Below are experts of layer 2 (counted from 0) of a mixture-of-experts language model. Rows are named router (the router's row for the expert) and show model dimensions 0-79. Each number is 128 + 32 x the weight over its row's rms, rounded and kept within 0 to 255. Numbers have three digits each.
After each expert's rows: a language model's description of what the expert responds to. This comes from a sample of Wikipedia text that the model never trained on.

# expert 18
router:167089096106112142145124142165081086117059127157045118138144189162089116178178135182137178108095110102104098132118176128160137128124101132113133203169121128163126114106105103189097135188160116106172127132166135085139109151130110144089120168
Description: Inner name syllables. Short middle word pieces like in, en, on, van, especially rem-in-iscent, inside rare words, foreign names and LaTeX commands like \min.

# expert 27
router:146113106117053114132126108133122082100078076154129104116113083123172129198180143157160163151140105128135099140138107130151115119108151095155169154198128121124148069163148170147112099180131103078101134117145103144157130155150159146109162138
Description: Digits in tables. Single-digit numbers in sports and stats table cells, e.g. | 2 |, | 0 |, plus single capital letters opening a word.

# expert 0
router:136097090069114112116098096151114138123153133126142186142163139162085192150162127151107126137044126125151107188149149150077134085146099102073120178103192128140153121116150137159059092152149146173126146098033142065124135137129131087152116087
Description: Passive participles and predicatives. Participles and adjectives after was, also or commonly, taking as, by or to, especially known in "also known as"; seen, described, available.

# expert 57
router:125165146113127129115104120170131106169161118084132067107079113156169159142137134136138118084133120127132103137148152147137130187124141096149167091119155092111163137129093106112102120077102169172149134100079133126135110158156189166136103133
Description: Day numbers after months. Numbers following a month name in birth-death dates, e.g. March 14, February 20, plus the second month in date ranges.

# expert 41
router:111146131125078116136153060112129063120113127064109102110133095119134186147128121135129143156127136126143146165142160137136064064179103092133155146126141072080169126133154107152138185140168137122163069095088085111145116098111093207162070127
Description: Relative and demonstrative words. Relative pronouns, conjunctions and demonstratives opening a clause, such as that, which, who, where, this, these.

# expert 17
router:108166113115107124175148044115117119114093097178068133138139118141127198163156139136129165113125104107133108098126156063163130086129075131142158116130157144103172101140162062145120114164095141172131124063127113100217088132092132137117118155
Description: Ordinal and superlative adjectives. Adjectives right after "the", mostly ordinals and superlatives such as first, last, largest, same, only, latter.

# expert 22
router:110136098129074078119167149127119084086126152165145147154122205165120161088150161150099146145071113107132129113131140093119101098097156101117152181122119132156156106077127094154128091140135095128111069120151121117141063111147152149140148123
Description: Numbers and "general". Decimal digit pieces in table percentages and coordinates (.00, .19), plus general/General, people, individuals, cities after prepositions.

# expert 42
router:070107100126107129166165141115095124105122114162127074127153119140064120161138142150164127128091103110161149140170159144170088108151095141174126117148123108107142124127121083120107152146168137106116108080114127104097144128139152181133174031
Description: Quantifiers and determiners. Quantifying adjectives before nouns such as other, some, many, several, such, any, especially "among other", "in other words", "any other".

# expert 5
router:147145142116116113168171192129124136061114165182151121129085104152092142051134140141144117118056069086139154158153220147168112111083128139187129134111142112128126090116124075159113124168142119131116142143096106093143134088132167162168084109
Description: Standalone numeral tokens. Whole-number tokens in tables, percentages, coordinates and codes, often after a pipe or colon, such as 36 in 36.54%, 34.

# expert 26
router:169150149128110095136103129158108187123134161123152111109167148158084181092151139167068187123101122137115151161111136111118120125089151126170159141143168106090112119048125122151062093141128138138130096094092104081119101077106156144149123161
Description: Mid-word letter pieces. Letter pieces inside names and words, often foreign or transliterated, such as Cons-erv-ative, Hos-se-in, Bess-ar-abia, Ser-u-yan.

# expert 50
router:131160100098129078175184046129085119139092168133085112084165149099165181116119104188145166147148135107123101143115119093151144015094120137137155149134132131143171089114156091138097146144159173173130084080074078050193091092144127153128085136
Description: Head nouns after the. Nouns right after the in census and institutional text, such as city, town, Party, University, List, Court, parish, letter.

# expert 62
router:162137134105085125158108072150118125144098177162104127100113075133135095148153149188077176173110090125119104129126189116065111159116148109155112134172128105055098102076057097159091124190117156117155051144119134108192123079135201157123131162
Description: Second-syllable word pieces. Short letter pieces right after an initial capital inside names and words, such as H-ub-ner, h-aw-za, S-arm-iento, w-w-w.

# expert 53
router:138149106114110094135159091127068137101062156153176108140104113115178142082130125130115159119159136127096110160158148144139103099101116117145132154117118100120176138137156148136076126168160162109076094122154087118116130122123103115117095123
Description: Pieces after initial L. Word pieces following a lone first letter, especially L or l, such as L-isterdale, l-ord, L-ead, landsl-ide.

# expert 43
router:204137192081083088148182138151129136074072132167111057133146105125151188056187120162103211128166108155112127174146127177118095107166162130066164123147143137103147126107105054141117098115074107087148101093092151091161101114071151147153126101
Description: Line-initial list markers. Dash bullets and pipe table cells at the start of a line, plus heading openers like ==See, e.g. - Aliases, | Party.

# expert 59
router:137164067101133103129114112161119147140050134073164108070082155126100147121135126143106086120073136159132114135126157159090139088118105088169130145181100145139155098074183111122126097153097137154122137122072060124095079061179106141095073058
Description: Sentence-initial words, line breaks. Line breaks and first words of new sentences after a period, such as There, It, He, According, especially "There were" in census text.

# expert 47
router:180131151103147110118150159159119151121094182109138091116146158169095176150129157164159128135093106153110138147123140128154107127074148147164110171141132157015126093124141131138146064110120144163129137088154087113117070134112165145134088122
Description: Table cell pipes. Pipe separators in tables, especially election and score tables, plus sentence-ending suffix pieces such as -es., -ency, -ations.

# expert 39
router:160086078135101100143152128176110075104099121130146098116118149168128134131144147143074141115103118144196092172136139059080121149161144185170131170156095120112139089135095083148108109164129114078073095092084113103122096157130135103105117150
Description: Coordinating conjunctions. The words and and or, commas, ampersands and slashes joining paired words or list items, e.g. men's and women's, 65 or older.

# expert 61
router:183153100086119128113167150135126058164113098105166146090094086199099113100154133142113083095103133151133083113123169161180092106104116097144143121132092076132129122106194157116120107108143113092162052118126102072140161156106199163109114136
Description: Subject pronouns. Subject pronouns and clause openers after a period, comma or when/that, e.g. he was, It opened, they prefer.

# expert 35
router:132112180099133126091141107149135070167111142105108127130160186132134173109132124142086174108089151126140133168140172119095066118142078124131139146137113155105119098114139072121106160131072150103115161151091142041167098184180188132134123039
Description: Clause-ending commas. Commas attached to a word or date that closes an introductory phrase or list item, such as Since 1989, In 2015, Instead,.

# expert 37
router:169156124106088134150092143101165116101146163098104116140147179102171092147157188116153107114156122164181112204167143112137073141126079119130160112104116122080164148142132084102144133179068085144162085082160146086122125161092118117112092193
Description: Sentence and heading ends. Sentence-final periods, often fused with the word end, and closing == of section headings, e.g. females., present., ==Elections==.

# expert 28
router:142151112102135112141165112151088154137076130160125118081151171105103109181141175119118112129110071072106139169169145165166076154179193157156166194125076091102138126157156147146085113192146106162061096126116050123090109187087114128186121124
Description: Pieces after initial P. The second piece of a word or name beginning with capital or lowercase P, such as P-aco, p-esticides, P-ost, p-etty.

# expert 31
router:124114057086090143156126135177109134084116121146075097116061125109110023159120154164122153114064130113135087165155193193095119092151118123141121162165132074110119128081162112139052078140149127170178158091110126089121125168086117113163069148
Description: Year numbers. Four-digit years in dates, film descriptions, tables and event names, e.g. a 2024 film, the 2022 Cup, 2009 US Open.

# expert 48
router:085128143097087127164142171094117152117087177156122140102142108123061117206118159171102121112145121143107107124127167126127089085175116092173139145146082137158118062136136156172106097127104084127154121118097125157096116126093133177131102082
Description: Progressive and gerund verbs. Verb -ing forms and their final pieces in action contexts, such as batting, arriving, writing, being, making, usually followed by an object.

# expert 54
router:190151057108089113087122129149104122045106102144169177124138109203131142108192141145136140149168109140192121108105137093071153091089089070194195138162101134108146081108187097131094146182142106069116135122176091103126103201095136142112128118
Description: Early word fragments. Consonant pieces and opening syllables of split words, such as c, d, sp, cont, pr, often in foreign words, names or LaTeX.

# expert 46
router:138128141128137095143126093164106126134122134139145114110172118126109123210176172127101141136141109089137119166165164059086157128131133186113174138108122098128154103068099092186113146150078120200061124111057072072180128083115122118170135132
Description: Creative work nouns. Nouns naming works or events after "the" or an ordinal, such as album, film, episode, game, season, song.

# expert 45
router:098231111074091118154130106169141045153098091114113141112104142134127139104174110144104106149183117143126084181165160120207074110082120104094137154141148182089162139132074119118119087109165140095136101122153136136141102157076119110114122063
Description: Clause-opening subordinators. Words opening a clause after and, a comma or a sentence start, such as after, when, according, during, while, who.

# expert 21
router:142169150126092099117163085153127129109142167151194105076106186164155149054110154126145161114085079094104112156101135106098071160134109114167149107143143141148151140106087060167102125115151171147083126079181054070156101198157137129167108112
Description: Month names in dates. Month names, mostly after a day number or preposition, e.g. on 28 May, 3 April, next September, and in ==August== headings.

# expert 38
router:142102151092119128173172069164154081101106171137117176148121155180140147166148155159146121152097147092191125160178159048142155051115147108126168151118106095140157095124129105146118134116148151144139105101114103098144132132154173118136085135
Description: Nouns after determiners. Common nouns right after a, the or his, often followed by of, such as population, family, role, life, condition, category.

# expert 36
router:183137094120122078097138122145102085124160163044139133096160150162130132105164198136099139081095143123134082101151093147070104075056088114061122171136106104142140134116114147139125114131154113172147102121122099105146106103180157094192077125
Description: Verb particles and table bars. Particles and nouns completing phrasal verbs, above all over in "took over", "all over", also up, off, place, plus scattered table bars.

# expert 6
router:118110081115085155136146144163098166101135140115160079138164119105075149188165116132094075077136081115074133179123174116185112135175150089096170137158158189068180093172136148107102104115128053137118112133149155159150090132142087162128132110
Description: Suffix pieces mid-word. Word-final suffix pieces such as -ing, -ation, -ical, -ization completing split words, often gerunds and headings like Writing, Reviewing, parameterization.

# expert 55
router:112158102111126106159153100138132118131126138076157121142076114165077151157139117144084111085089075103176087116106119105143134148113120183087110179145114057154120098112076066167096086134100146150124096088103123088137139096140156170139122114
Description: Particles and adverbs. Adverbs, particles and adjectives after verbs or as, e.g. came down, as well as, up, long, short, high.

# expert 19
router:114156057105119039105164130127104088125150142119093155096112075173135146120140138112138150119126089107175091122140143152156141141112131098065144125126099110127124107113101122123137135146120126162156084091121099104144101111093161112080077094
Description: Predicate after copula. Participles, adjectives and articles right after is/was/were, plus List in list headings, e.g. was born, is able, was an, List of.

# expert 25
router:164127143101089133130118131144130133094124139107178161116109103175097131093148162136095138157099090125124111100142122087071136079058078066119122151140157089134129109102172117184111052127146106177190100082044078082185100112144139106170024159
Description: Verb objects and pro-forms. Objects and pro-forms right after verbs like did, made, gave, e.g. did so, give it, him, them, something, twice.

# expert 51
router:115115134126111154171175091136134122072095104152084131084137122127158132155144144140170212120119142130152067120190118115094156109179104158115175149105089129135154058067110159157096091144126117107158157130129173167142116158188212113115111112
Description: Opening brackets and quotes. Opening parentheses and quotation marks, often fused with the next characters, e.g. ("legend", (185 cm), (2008), "great.

# expert 20
router:147218118079096119090172119131119119086088159174088130107121171128126132116118140161122127115154145117155097131170173123132121124156133171150170167150146094151119151122128074103121143154079115170159144140151112119173134106124137107081127125
Description: Scores and table numbers. Match scores and numbers in table cells, coordinates and road numbers, such as 3–0, 1–0, 100, 41 in coordinates.

# expert 13
router:142154159110106112140090125137105131147122204136133117090145114138177172113144083212074125094186101179178095122046146071105114061127116132203116156141095102101140122123119073117121108138072163079125096144116147120130103115178138113118120130
Description: Mid-word letter pieces. Short inner pieces of words after an initial consonant, often in names or foreign words, e.g. se-le-ctor, s-le-ek, La-unch.

# expert 56
router:156136082113094095147158081182122057099135128087138139107093113104116109130159153138082138064177048113130144129149130174208128139105116088109151100235058137093100076106131119205110070133083151177114073096152157116151140102179102138175126135
Description: Prepositions after verbs. Prepositions following a verb or noun, mostly place and time uses, such as in, on, at, during, near, within.

# expert 14
router:126144113128087106211147108143125124103073116066088137081092131114141126134162161175084179079145125139143124110145105131105122141085154098114151164100163135159149152057154080127165192117097152117131146064117141118163129149165160182118084117
Description: Main verbs after subject. Main verb right after a subject name or pronoun in biographies and narratives, such as fired, moved, took, began, gave, returned.

# expert 34
router:154155105105135112141143153167094115106136182143135076142085142168107084097131126137118212141104140157114106115112125133159118154129064142112119179147181110102145080109090110184131087115152146131132146089123190114188080169125162126111168122
Description: Mid-word stems, -ent. Middle stem pieces of long words, especially "ent" after acc/ecc (accent, eccentric), also -iment, -ound, macroph, rupt.

# expert 23
router:152159101107096105145097166188091146089132151158114119083103164138132115076120161143126158075116104169169117103131157103142104096137092116128105123165116113188118119090115130154114092172106128162097158099077128054128083150154147127156123105
Description: Name-ending word pieces. Final pieces of names and words after a consonant piece, such as Wood-y, snow-y, Nurocy-on, Bus-ch, Sar-ah.

# expert 7
router:129155118103133105127163128158105121067120120131070130109145122167141096166183109159135131159070149169181086158133135113191113130136104142136188147162112134113166100087171120080107160132102149131161126098097085137140106189189113189091122120
Description: Punctuation-adjacent fragments, math. Tokens right after hyphens, quotes, slashes or parentheses, plus LaTeX dollar signs and table separator rows, e.g. good-by-e, $$, JPL.

# expert 24
router:119167112126089122153138116121108097116129109136164137127084108175105136091140183141054139102093151160131107112121154153157069102100071071130127141153090088131128129091122149169115130092162084092157074147120125090141134150150169144115131122
Description: Subject pronouns. Personal pronouns he, it, they, I, she, mostly as clause subjects after a period, that or when, before was, had or is.

# expert 10
router:155083116073127125108178112114118119068095096118149109105134110200140149136110133162061136119130151138171074184132122104098150157101191186124159148214127163133128081160153119147096084151124124090080099145081104124145130106104145118113131105
Description: Coordinating conjunctions. Coordinators and list joiners, mostly "and" after a comma or noun, also or, but, &, slash, vs., et.

# expert 52
router:089095127124102103184135125149107136050078178096122125076144140206161180167144154157122131052111085134134093155179110102138121118122124094110164132152156143141171088095057093166155144110057099142140114064104169126121080109152194138222115125
Description: Role and organization nouns. Head nouns for occupations, groups and programs after a modifier, such as football coach, talk show, field secretary, journalist.

# expert 33
router:120156125115130121184135085161137163089115176153151106087119106126149154162116199166098097059070087120177113154144142166157120130127095143154182144141146094093179112055086125191119141189089092116105084077102130087087146133175132131183104136
Description: Capital letters, name starts. Single capital letters or first syllables of names and symbols, such as T-cells, field F, asteroid 1999 AK, Ennominae.

# expert 40
router:185198092119110120112111127136056127102119087068164158128125153147103188109141171138097147139100130115107128123209066142134091054051068139106161143129174146095105113119162165144111088157122121152121112111131164115131085093129144125152136119
Description: Inner name/word fragments. Middle or final pieces of rare words and foreign names, such as Fac-ult-ies, Ter-rit-ory, Fen-erb-ahçe, Adel-bert.

# expert 16
router:172135122148103118118123165117118088129132190165114158087111159106141164099113130155142189066097142166227084138109113120117134074146100124094113215132171104134125132065131088106158115112107137081120141143165127128198108187101111198167088094
Description: Word-final suffix pieces. Short word-ending pieces completing words or names, especially past-tense "ed" (heed, weeds, bleeding), plus -ier, -ings.

# expert 3
router:138128117049116130139182053192083057137094131189142154087112077134148165122161130120124188158116136152119125189171155123138150112097089167122100147127115178146139144084125109113126176131106133168153128061113122148140111104182129195134148064
Description: Copula after subject. Main verbs right after a sentence's subject, mostly was/is after a biography's name and dates, plus has, became, would.

# expert 63
router:142091185104095121161186153151088152094151198137093062170147133121167141086163145130074163156150114160105096157112131160092130081133110111130124120139074129137175077095096144150136102128051143108126113091131115044118080117080164148147135086
Description: Line-start list markers. Bullet dashes and table pipes opening a line, as in See-also lists, infobox fields like - Order:, and table rows.

# expert 49
router:162130134114104039152184103155030100134114122096129109150125160121155176106186194126100112133055037129156116131142134110129142050126158159157095139135129148113210082100152120169120088147154103122176145071095160134136152153128142172101155110
Description: Infobox field labels. Field names after a dash bullet in infoboxes and taxoboxes, e.g. Born:, Coordinates:, Kingdom:, Motto:, Serves:, Personal information.

# expert 1
router:197109068119124063161135141113098142113097150208136089107137124144188092117110186154105179100159126155111138155188132084127097127098081105162116174105178132088147121101080129194135150195140163144153154123108151097138152137135170127133152135
Description: Word-initial fragments, nationality. Second pieces of names and words after an initial M or A, plus nationality adjectives, e.g. M-ar-ine, M-er-it, American, Canadian.

# expert 11
router:151126092107104112140113138141106110137090117131050091150131177129095100075120149133101194098052123108113122181091148161163103116114048127073154127149184102121121109149108080170114115158160150125084104088152104121172121038116148168168110166
Description: Mid-word suffix pieces. Second word pieces that finish a word after a short opening piece, such as Cl-imate, Confl-ict, Al-ien, Cabr-ália.

# expert 12
router:123097129129080107142195120114092147111065142088102114106143184138104219047126127142121149070116162186146123141127124146125140141116167181139133163137111113143126085133092124135137040132152112158124104142118113108148119148153131056121066111
Description: Focus and quantity adverbs. Words like only, both, either, more and also, above all only in "not only", plus not before to, than or been.

# expert 9
router:157142131075142134179183094120084145151103147155120083145140116117131119117158139131101159072121077134105095142097213159104077113150140124111158155137182110101164090137163133142110110215134153104095162090144137105171090174088160156146041104
Description: Definite article, possessives. The word the, or his/their/its/our, mostly after prepositions like of, in, to, e.g. in the township, of the war.

# expert 32
router:123133092107107070214136143137110142132130132180132089129120111148186186091159099178108118095109116167154105129185146141129134109160114113138180189134108092147171143106045091155141124146165139147122143114153147115151089143125086102139074088
Description: Hyphenated compound starts. Capital letter right after a hyphen in compounds like Anglo-Sikh and Franco-German, plus initial pieces of foreign personal and place names.

# expert 58
router:168088151105122111152149091112109132181110145151099155064107201114126116192103131155080144140124122135175121174167121197148116103094127125147166102120133057075123093052102138133103124149137109160118106148130076135180124132156175135116091143
Description: Capital-letter acronyms. Capital letters and letter pairs inside acronyms and abbreviations, often in parentheses, such as SNA, CAFA, HIT, RIAA, UNICEF.

# expert 44
router:133144154105064117122152112154158106052093110090147138095142171165130163119163154145088165103107120163196115140120143200148023145107141074174140133135143104104132135081152120199103164214130116145137128130019088163156121086131145144130077189
Description: First names and initials. Given names and initials of people, often before a surname or middle initial, such as John, James, William, Edward, J., P.

# expert 29
router:144125086082100156179208084141101083144079131156095060140098154121143130197159173145136144122116135162165127135122181095158153109171107158103093154163156142084151116140135100192128189176128132151097075149149108092217113124157125121122110129
Description: Conjunctions in proper names. "and" joining two nationality adjectives or compound organization names, plus nouns in institutional names, such as Syrian and Turkish, Empire, Corps.

# expert 4
router:113101100103146138113159126158095094170118215168069091133202155099131078198199184118097131165114097107161073159148144081128115103154153144131096130159156123102114091068113135142086120175127147155157080130117098069179108180106174204118088109
Description: Proper-name head nouns. Head nouns in named entities and set phrases, chiefly War after World, State, City, Sea, and "en" in Men headings.

# expert 8
router:135159088101089181145184121147104142146085113091142142108190144110139135187163122124107142109120064183146116138096160173144101120143171120116181119135159079100140094117063155121131121123108097133151165117141052112168100095132126088145125102
Description: Table pipes, word-middle pieces. Mostly pipe separators between numbers in sports statistics tables, plus mid-word pieces after a first letter, such as d-ark, d-rough-t, re-vi-ja.

# expert 2
router:133170084104096107145132085150123029130070124097072134108109123086145096186134217180114124137110078115132107165147169118127169117098128141166135115124135150172088077114134166174142080147086096126115090083091181094180106112142118154141134084
Description: Capitalized sentence starts. First token of a sentence, line or paragraph, usually a capitalized article or opening word piece, such as A, The, In, An, D(owns).

# expert 30
router:162143121123147112154122122140117101100120101061102128146135193128117129178136147160124144082154141180135113140064131156053153108106128151186140173135154124105128107084157104180116133164088077198110119123221124125161105083118081148148137104
Description: Closing quotes and brackets. Closing quotation marks and parentheses ending quoted speech, song titles or bracketed units, such as ." or (120 in), often before a line break.

# expert 15
router:123193150101111129135128094136115149111158161130142108141091141169138142117145145153096126140145095159134124129159136104102094110118147182170131171131133134069087092131117142083120060142140135164153124102125153123150131157137121137155142127
Description: Mid-word fragments, infobox breaks. Short word pieces inside words, such as our in Tour, w in twice, u in Schuyler, plus line breaks after infobox headings.